Experts of a small language model: a shared expert of 64 neurons, a variant of SOAP for the experts.
Below are experts of layer 5 (counted from 0) of a mixture-of-experts language model. Rows are named router (the router's row for the expert), gate (a neuron's input weights, with its number), up (a neuron's input weights, with its number) and show model dimensions 0-127. Each number is 128 + 32 x the weight over its row's rms, rounded and kept within 0 to 255. Numbers have three digits each.
After each expert's rows: "mostly gets" lists some tokens that are sent to it at least half of the time. This comes from a sample of Wikipedia text that the model never trained on.

# expert 13
router:123107187142173163109066102176096143175082157111138067143124154177136170158078106145076165173128176083113182133143131161134150160105160120153100093123131092064149064139105158088085130110118106098077081142126077134146103052112140124158143085100115111114111095070110173164106111194125121156115103117142114100168155186143108155146108132187105168111090136112110178157101130114141142079099
gate3:130119149161118196106150106157107106129105155111040128087169134114162116155140103130143141108134065125091090097153161116122155214153177060131103173137098113081112148146115111057141170084126162167121134134138105155089101127173072208134135113145117142181095152106099134130192098163163158123059142116140080148146135101087140120130187087138141103157105107155180134103191108129080106121153
up3:152103155172159103101153136122128082136151163104145158158083105136155138129071155118130153164177117150179166106085111133167135110224163098090157140164188140101075142149098096120163150079119131141151131096109139087091103141149138100113131083141201052103144121093145110131165141111160114102187156089055097133121160173161094129119169159224175141205125123127139126109110141126146135157131
mostly gets: "M", "R", "J", "S", "V", "N"

# expert 21
router:114117126118106148182134120126078112146153123176153182104112163026092186146135170184116110141125125067167118081131116162130094088127183115148132157186117116139192216115144173107176111108138138108132131130124123082153103085076153143128130119125100191173103130095139081166104147115097173205073152153128095144127130119131145106103117100169081157078087161150084147128146137088128140142168
gate4:131102097086122106150127093098095136150168081131143157176123144122208122161067148167138138191116082091093160147163083165135130132078194073133101102102155144091120171061149191142129140145105143103108143169134143126135090174148113121145139173130142115095092151070152115104114138136115165138084165077202139123128085171091168171094102130144100078145081181183160129121158104116141087098165
up4:152126146144101125099057105087109178079137127121156110124132107107167110143136112118138131156081146108185096167117104106098131132138153156151086114147080136126136111184182134180164152175126070130111134155097103129136099114087134149136088089175029119109093057132088156124077133158104119183114153073100153207180086118103089124161129114055050108122147109104099157124138153118079131145156
mostly gets: " Nor", " car", "_{", " h", " Al", "\n"

# expert 28
router:156162099118118100167114178159108125153116182087126099165094147120161153208127125103114096089112112073149097174134131182121122139146138118120141111127088200178134173137099087074161082167132148072110156098194103118149147116078134193156091160091170104094156140134152072101146149146077171092107096175125114120143155144168153118133130210154142072135088156154149139130158108118070084131161
gate0:182148098064145146134122179116138058186131105102132142128189096104107080111135101152131132110113133164066181123088123129159130174164170115182135118132061099153092144045120134089149155168152182092093120110183127095167108114119120156168117124112133139174125132093105130113073164081165111158086155137162131160091111142098149095126097117145115179146099184063152103127160067064120142124144
up0:098138132130169106081079123127107096150125111111106195099079150195135149145121126139100150111115076108134121196127129107165092128118169059087129116127093080114101073126083140153211131147133120128145063121153077172129152123096078169151190213108144116075106137115096150076164155120062136108139121129147123088141135116107128169176153073107137110148149182156104186153153103089162128141156
mostly gets: " B", "u", ",", "),", "B", " Lu"

# expert 9
router:102123202155055093105162076092155126185167088120108118070128103145156099151127123106114082112138108114084120148136120126135052139065073129148117083057164146086100139123119156081113130126095068123118156142132082148120146135104139113170117099213131089164102201115149111141123140072074101112099091149157135170109088085089176162136127127150148151102163149193103120097147107116165115115125
gate2:107095145105088166107120105141074162095138159115099124130100167133138119128158068152147136120168174139139125111110127135188102143139109080089121144116128161090137128113160143128159145100112152167199167108137106155112129121163179060126121144137106079152133161118127217137118101156159142143121122127185166166005148093104165159115230141119176117153101102100183210118101101127127143132127
up2:141152135106145132093194158113176117129084129141096057094088101167116161189121177074184113091129076102079170114125105108138103124054100135162106155105113179128106083134114115148148084189073132201168131116178122124159140145089161093124098130074123108115148169121136127144099090100096072091141144132118119133141133117120091183107150154161122073133156156137100116169080173140131097078194
mostly gets: "ctor", "ident", " public", "script", " general", " artist"

# expert 26
router:114156116104137104193140163083099163115168162148172150145160134166185113100080114179173082072150135186183139149133052149122149155128109179129053123163149122132141103131122143112109094123202128120169104158158138159101154165112094148184127116124142106113147149133129221142175137080126132095097118161179168175156171136121072168136149153088105130100148160118103131142132120131169095115204
gate3:152091099167114124142106196164031110078179122093184123196123111065150126112118118161138096118175117133108151093125087102141129130091053105157122123134143112116146133136191144098132123132166203164109172151131156165063158166150111160134143103105139101169154107095102083140144150095232168135096127157160151179131100160117112117121127122141104084121069116162102094150145163132101152096117
up3:119120131187168157122095105164085158134138127148102135200128109078058106129188126089113164155092118095148155141098111134129159119141082153172150146105124132134138135164085070112114179159096134123133178085172123122088130106094132158158111129122139006145091161150198103157092130160143149203188147066128086131155129110127141110127131103165129172064154125141153084129092133072158139153131
mostly gets: " the", "The", " their", " its", " his", " into"

# expert 8
router:139116150172112175050125089094132166107193147131165095129140045103141185133141154144151148162133092169074154169119128173110203097119170129130176185157133069149116151082132096192130144124119136113122121138126154169108141154140190148143105145084198153103156116104085180129103129138166136075133088104163109124074088078103122148101151144132145104113149133178079167092152148104167100095135
gate12:108118132135084147084154163108152095089144147112196135183119125066141150119122099138120062142110135127171151132096139159097152162132126166127127167129123139054122141035113115096061132158133170127096122119145107165053149120145188186095149103083128154166175113068155180115100157150137110096093079140131134176185124133058099152110183121138131132126170097190064124155128120141107116130166
up12:111168071125109109093121139167150036189110145147106164183142153125130111143152150109127155075153136148123159120147083095155126109120110133102146128109133174147094168097101094099094141183115116173120094116169165007145175153212123105100102120131112100142131134076130128154109094120074164117091085140155128101207098114137145087089131119174121096070134076160091135153097115135163150142130
mostly gets: " S", " −", " 0", "±", " U", " 6"

# expert 6
router:178153119108152101084137132128117109172121161114088109095142166092132098108102136136141163080135193122139203132096168140099167113145047104079139092186202082149093127143130180186183174111110161171105142124083184151144088191165125161144102114145107143115133100135102135152057151159157136160122076078097133158119160129135099143091074150101176118146124129170171102132167147146120145094098
gate3:173100156096121127149120067107078123126168180119092103080137162175146156117116122108182188112127153134091107133093117110112116118155126114117117076123089107099103115092134180186145068183175122107164148140046164161148127103046121150104068120125179143159130126152171165107106160146183117097113135176092152126134124100091109149168145120078145169138153124098117166097156110079084199162081
up3:164113154142146059139153137096126155150103129138088092098153149156113180157087108091158136069198140139126072166092153125134139138123126149186112158109111078121121125147145081194078157144152099119179119140154171087126096168092193095129138173113113123096140072121165119061103109054136144096148100068124099126096123169153139114056105142120088112045142107146156107114141154091084171108127
mostly gets: " his", " His", " its", " their", " Her", "The"

# expert 23
router:083096199137114174099153160129087185103113137088142154145112194181139099096131084140133186127090138152121097109161114136087160097161152115102132105153143175171164137127086083105118145146179155172151144105079145093110078153129107144100163135137148125103094135122115164131180160053156163134130145099174173158058085082153128101105162102155121064130172167101140169062160101082107153125156
gate3:117119141120114117173048122108098143139203099084087143151187178069125084115087102059147147164143171068125103094086171206124121126142103117129121146153130140168091192119099176102166106152225164113154194142132138142149113116089143092146180139127199125112146129115166147097104149129143123088161165089155098149115120134080114144147152118147154113139100135137105169106165111130118127168078
up3:065102124197100100073083099186136107127098084060144082059144136156172188080145079188120150132104133140146123098182143099105153129133081147136105079149141149095181155090124153088089098090149137197182107107151123123132106161176090169125121108149159152058132118119126140161122145065201173143131122109120103118142109176144110148070163118131097128158156119131157110143103102098123146135143
mostly gets: " re", " inter", " trans", " co", " ", " sub"

# expert 19
router:125145089169196104140115132110128157109140141128091140210097166166098097140129081113110166134177087131153144094162120156087103123119211085109124127204122194104149154115116162129059141101184088153148084157117127085119159140170150122145170173116151132128120073164131128124042153148085190113156138161160118190150123127114073120144091104108148126094144109111124108085197115086148141137141
gate3:094135174190164102153144135058155161126094147154148186107125134219163093116148038110153112163139079103135176119118124141112069111166131162104119071154132177118156114072105132136133054118140130044158160136176178090146160120130129105140166162105111087166142173131122117138123152092088149126190162162119130166109176132084130139097137151139145103060111129138154132122127156097093128167113
up3:107135110096101161102153109165087134162136031163149131118109171140108156146158127143041146145056119136115125110106129124131170138094154085126157131103108116120132111126150153104161119151095084166182145026081153116155044195103083111168108126111139122081147071175122100117111100180191136083110102123188136114101081146078114152168106150123132126128130128145118154182127160137167105128102
mostly gets: " \"", "[", " (", "(", "{", "="

# expert 11
router:144082052141120135135133106074165186106083146115103091115149149176097107152147185108083128066143178130128159104121133100061125092146073130139134163114119114137128181167126150135127128092120101073129093165162104129173122108102130096098075149080099174173120110149164103134168168092167179092171113134183088174109100171118161104128059181114092095117128081120156125163161137206115127143123
gate3:156161148101138182141174133137150142148082183146113115114122120159110083159102107180137128109216126113109145143163120099092124137147139149092173164113101224073080130141137120132112095142070182140181111178159142095118156138134173139202173110186170090149160070131168084214134100089079128129111117160141117058144138127125167186117128132115102139146095109146143103138122120127171126160121
up3:067085146129138102155157161094122117173128162073146128082182113096173143119106129083176148141123173116182146154157056087146101129093145141097148177092138133089112096150138152166118112177167139109130100202103150133140146090180216116126099142079167093158129134060120095115151126135092147146114115124128085087179173082154136166123163088141138099085144097070160125158133124145161164114192
mostly gets: ").", " –", "?", " —", ");", "!"

# expert 31
router:158125139113106104139149120106149108106111154168170148180080164112121159112163161116070133147066139062110120070139094115147105178089135151065114110104082174116173094123079168161105157089074161167095132109073161145144158133194097123156128137138157127145115151149076110111156139195153059088124139158118096140159076091102121149077097120140078092166192076132075129159172138147143121138108
gate1:164099134129109083173164120051135138097159120132180093112158143112110123123079154097167121098057110139067110117149107112138145109077178123153088094120071106163183087125103125131151159123124200146113116133133099192193133123242142113113124159095155123106108145103166128163139153128150115087147123127104149069139092117085126128091132130173196163152076149088094089105117096140095125107180
up1:135160149119105139123122162135120089066111150198154159055134126131102140085109138153125126123121126143141142124098146085151135110130086120135099155112086153127116149193100182126096169119147097087129091066205102144141132133120161133138077124188118097177092036108096136109183156138081166154171109161179110138181123060110120155130087176138152087102071098134080101073143118173088124094142
mostly gets: " Order", "Personal", " List", "Species", " November", " death"

# expert 17
router:147133171133128091115064183138147072154124137133142109179160162175139096150132135138127061124153107097151114156064157102085086132099134152139149160143133173071124116158207083137146103120146129146185122096150163162152150170141126107087159179159138094151096180156153116121120148160173165178200117134137192124098121166138097150105084146088111106125122036143162109084135179127153124074163
gate3:129131128117109114120122104131139132096167108137125089181165103138150136164061173098104141120126085192073193129142117102106184147146161183135116172150145131160109192051095129134113170101084113153140118112179153098134091127128187088136172151130116154182160166126160122040074142099112132140101161087140154157134140140085197141206086106176095138115118081180140129124147168138160148126143
up3:110128145144105119089126092092152176152095130120126102106192122113123191168158078091088143152112151119078115090147186120166115185133050226152129148121110134116162143126106094119184114122109135143139167129063092119144093139145187137151143132110122184138162109187105127199114166099179183091151130148131157120080133105065138083173147143141134129146120054096147164140099121146071107123138
mostly gets: " Sha", "ha", "|", " named", "ja", "iya"

# expert 7
router:230156109106129172087074138119088176099071098169074119127120064112125108184128089122146147174131104078109173093140157068141054137115097121107130096131067081092135136157141130130112095198094074128087117166160094183136162112089082122108136160125100143137104147085119149151164088084118122119129094159144136123137093129040176129126128131110153149164114102154160104136137121129135134125181
gate3:106111144062117149138119119136139114162137118100157137128124137174095149183080130078144117128078101111073089095106108131142076152122125068126175115129102109130126148111135179241176114132141091126136154148175150155144153156113083139115116108182096132122064159159130122115097093118175134164100132074209131121112054086047121170139101084100139181156105112104165166099119129163125080095107
up3:124133104105118139122143095105138094124111148156091124117124084077139132107128194139180097169134140145098174138156118156172119105104130166104133129150196136154158129098166104162175136132161088078114157130157097194193116048164097095163074070159165185113100087135139130170074125122122151171166138190076092160112127112139154113163141173061088111117146066198148140129139156069122126128130
mostly gets: " States", " City", " England", " Party", " Canada", " California"

# expert 5
router:099096101111098116169159095129073130139183150143157172091136114080119072122181097140170141098151169151111117152080095129180139179180132171159144116118140142144115118143112185101159118111118164181090179085088157040141158079158167115151145113118112081204115169164103108141087142157152175075145143122147133143129150173132164118144100123164145129123116127071112173126116055084099071108099
gate3:092121113070119135124121075128099110088156131062179170139123134126083094142129148155148106126173123110117172115072123161149110175159154098093130113152144159161153140117152143144122186139142135212153177131149112138081135077152135190053147146151067153164142117147097140153139099107175137169101162094164168063133098116110079210096127112127110193155102080131179146129182092122090145097146
up3:088147117164101145014181147169178068152178164116118178168126141101108092129147132098232140060161162115123116111150138098158094095151095135135070165077072112116154074120087114117120166103059178165130181118135142137099092112128151099103140148116144125127093136084138119130153117115076157085150102119152117122146136113143080094118090165120153140104100147074101121093122107156159119147111
mostly gets: " cl", " f", " b", " Th", "emb", " d"

# expert 12
router:204157068058090143114089180135136124125112109140061143085195122125117140130116158049193113099090153114160108168128142077140148118091121104158134126149110179120178126132146170173123121096106162184145156135113168133081144162132131111107095160135101132140166116120133093090098065107130208133085081110120095090085113142120143110139159126102098151190099090155111096084069167100126136149166
gate2:126114116134096075090097146152161178133110116113100140119199161136108094097052137125177088176124114107128131108128110118155128093148076120107181155108132112118178169100103169162115148131110146154123181160113135095138108116117141155136091178082103163173130104026132116081118049142115161083145113168148150087099165150094075158121073099058141081137109132103164068078100116086133128110101
up2:179134130083146075125163129134130118107154124115123145082137118085073103123057144169143138081095102148128087185091146153121116156149122089134142189122130096155118143119073157163070151141182159103134103154131138148116099163093105115090136139170137126140074160109091099113143245153139114130144125067137126155199155208123154092127064112146143065085094118056133141112129107136134085117103
mostly gets: " John", " William", " Robert", " West", " New", " David"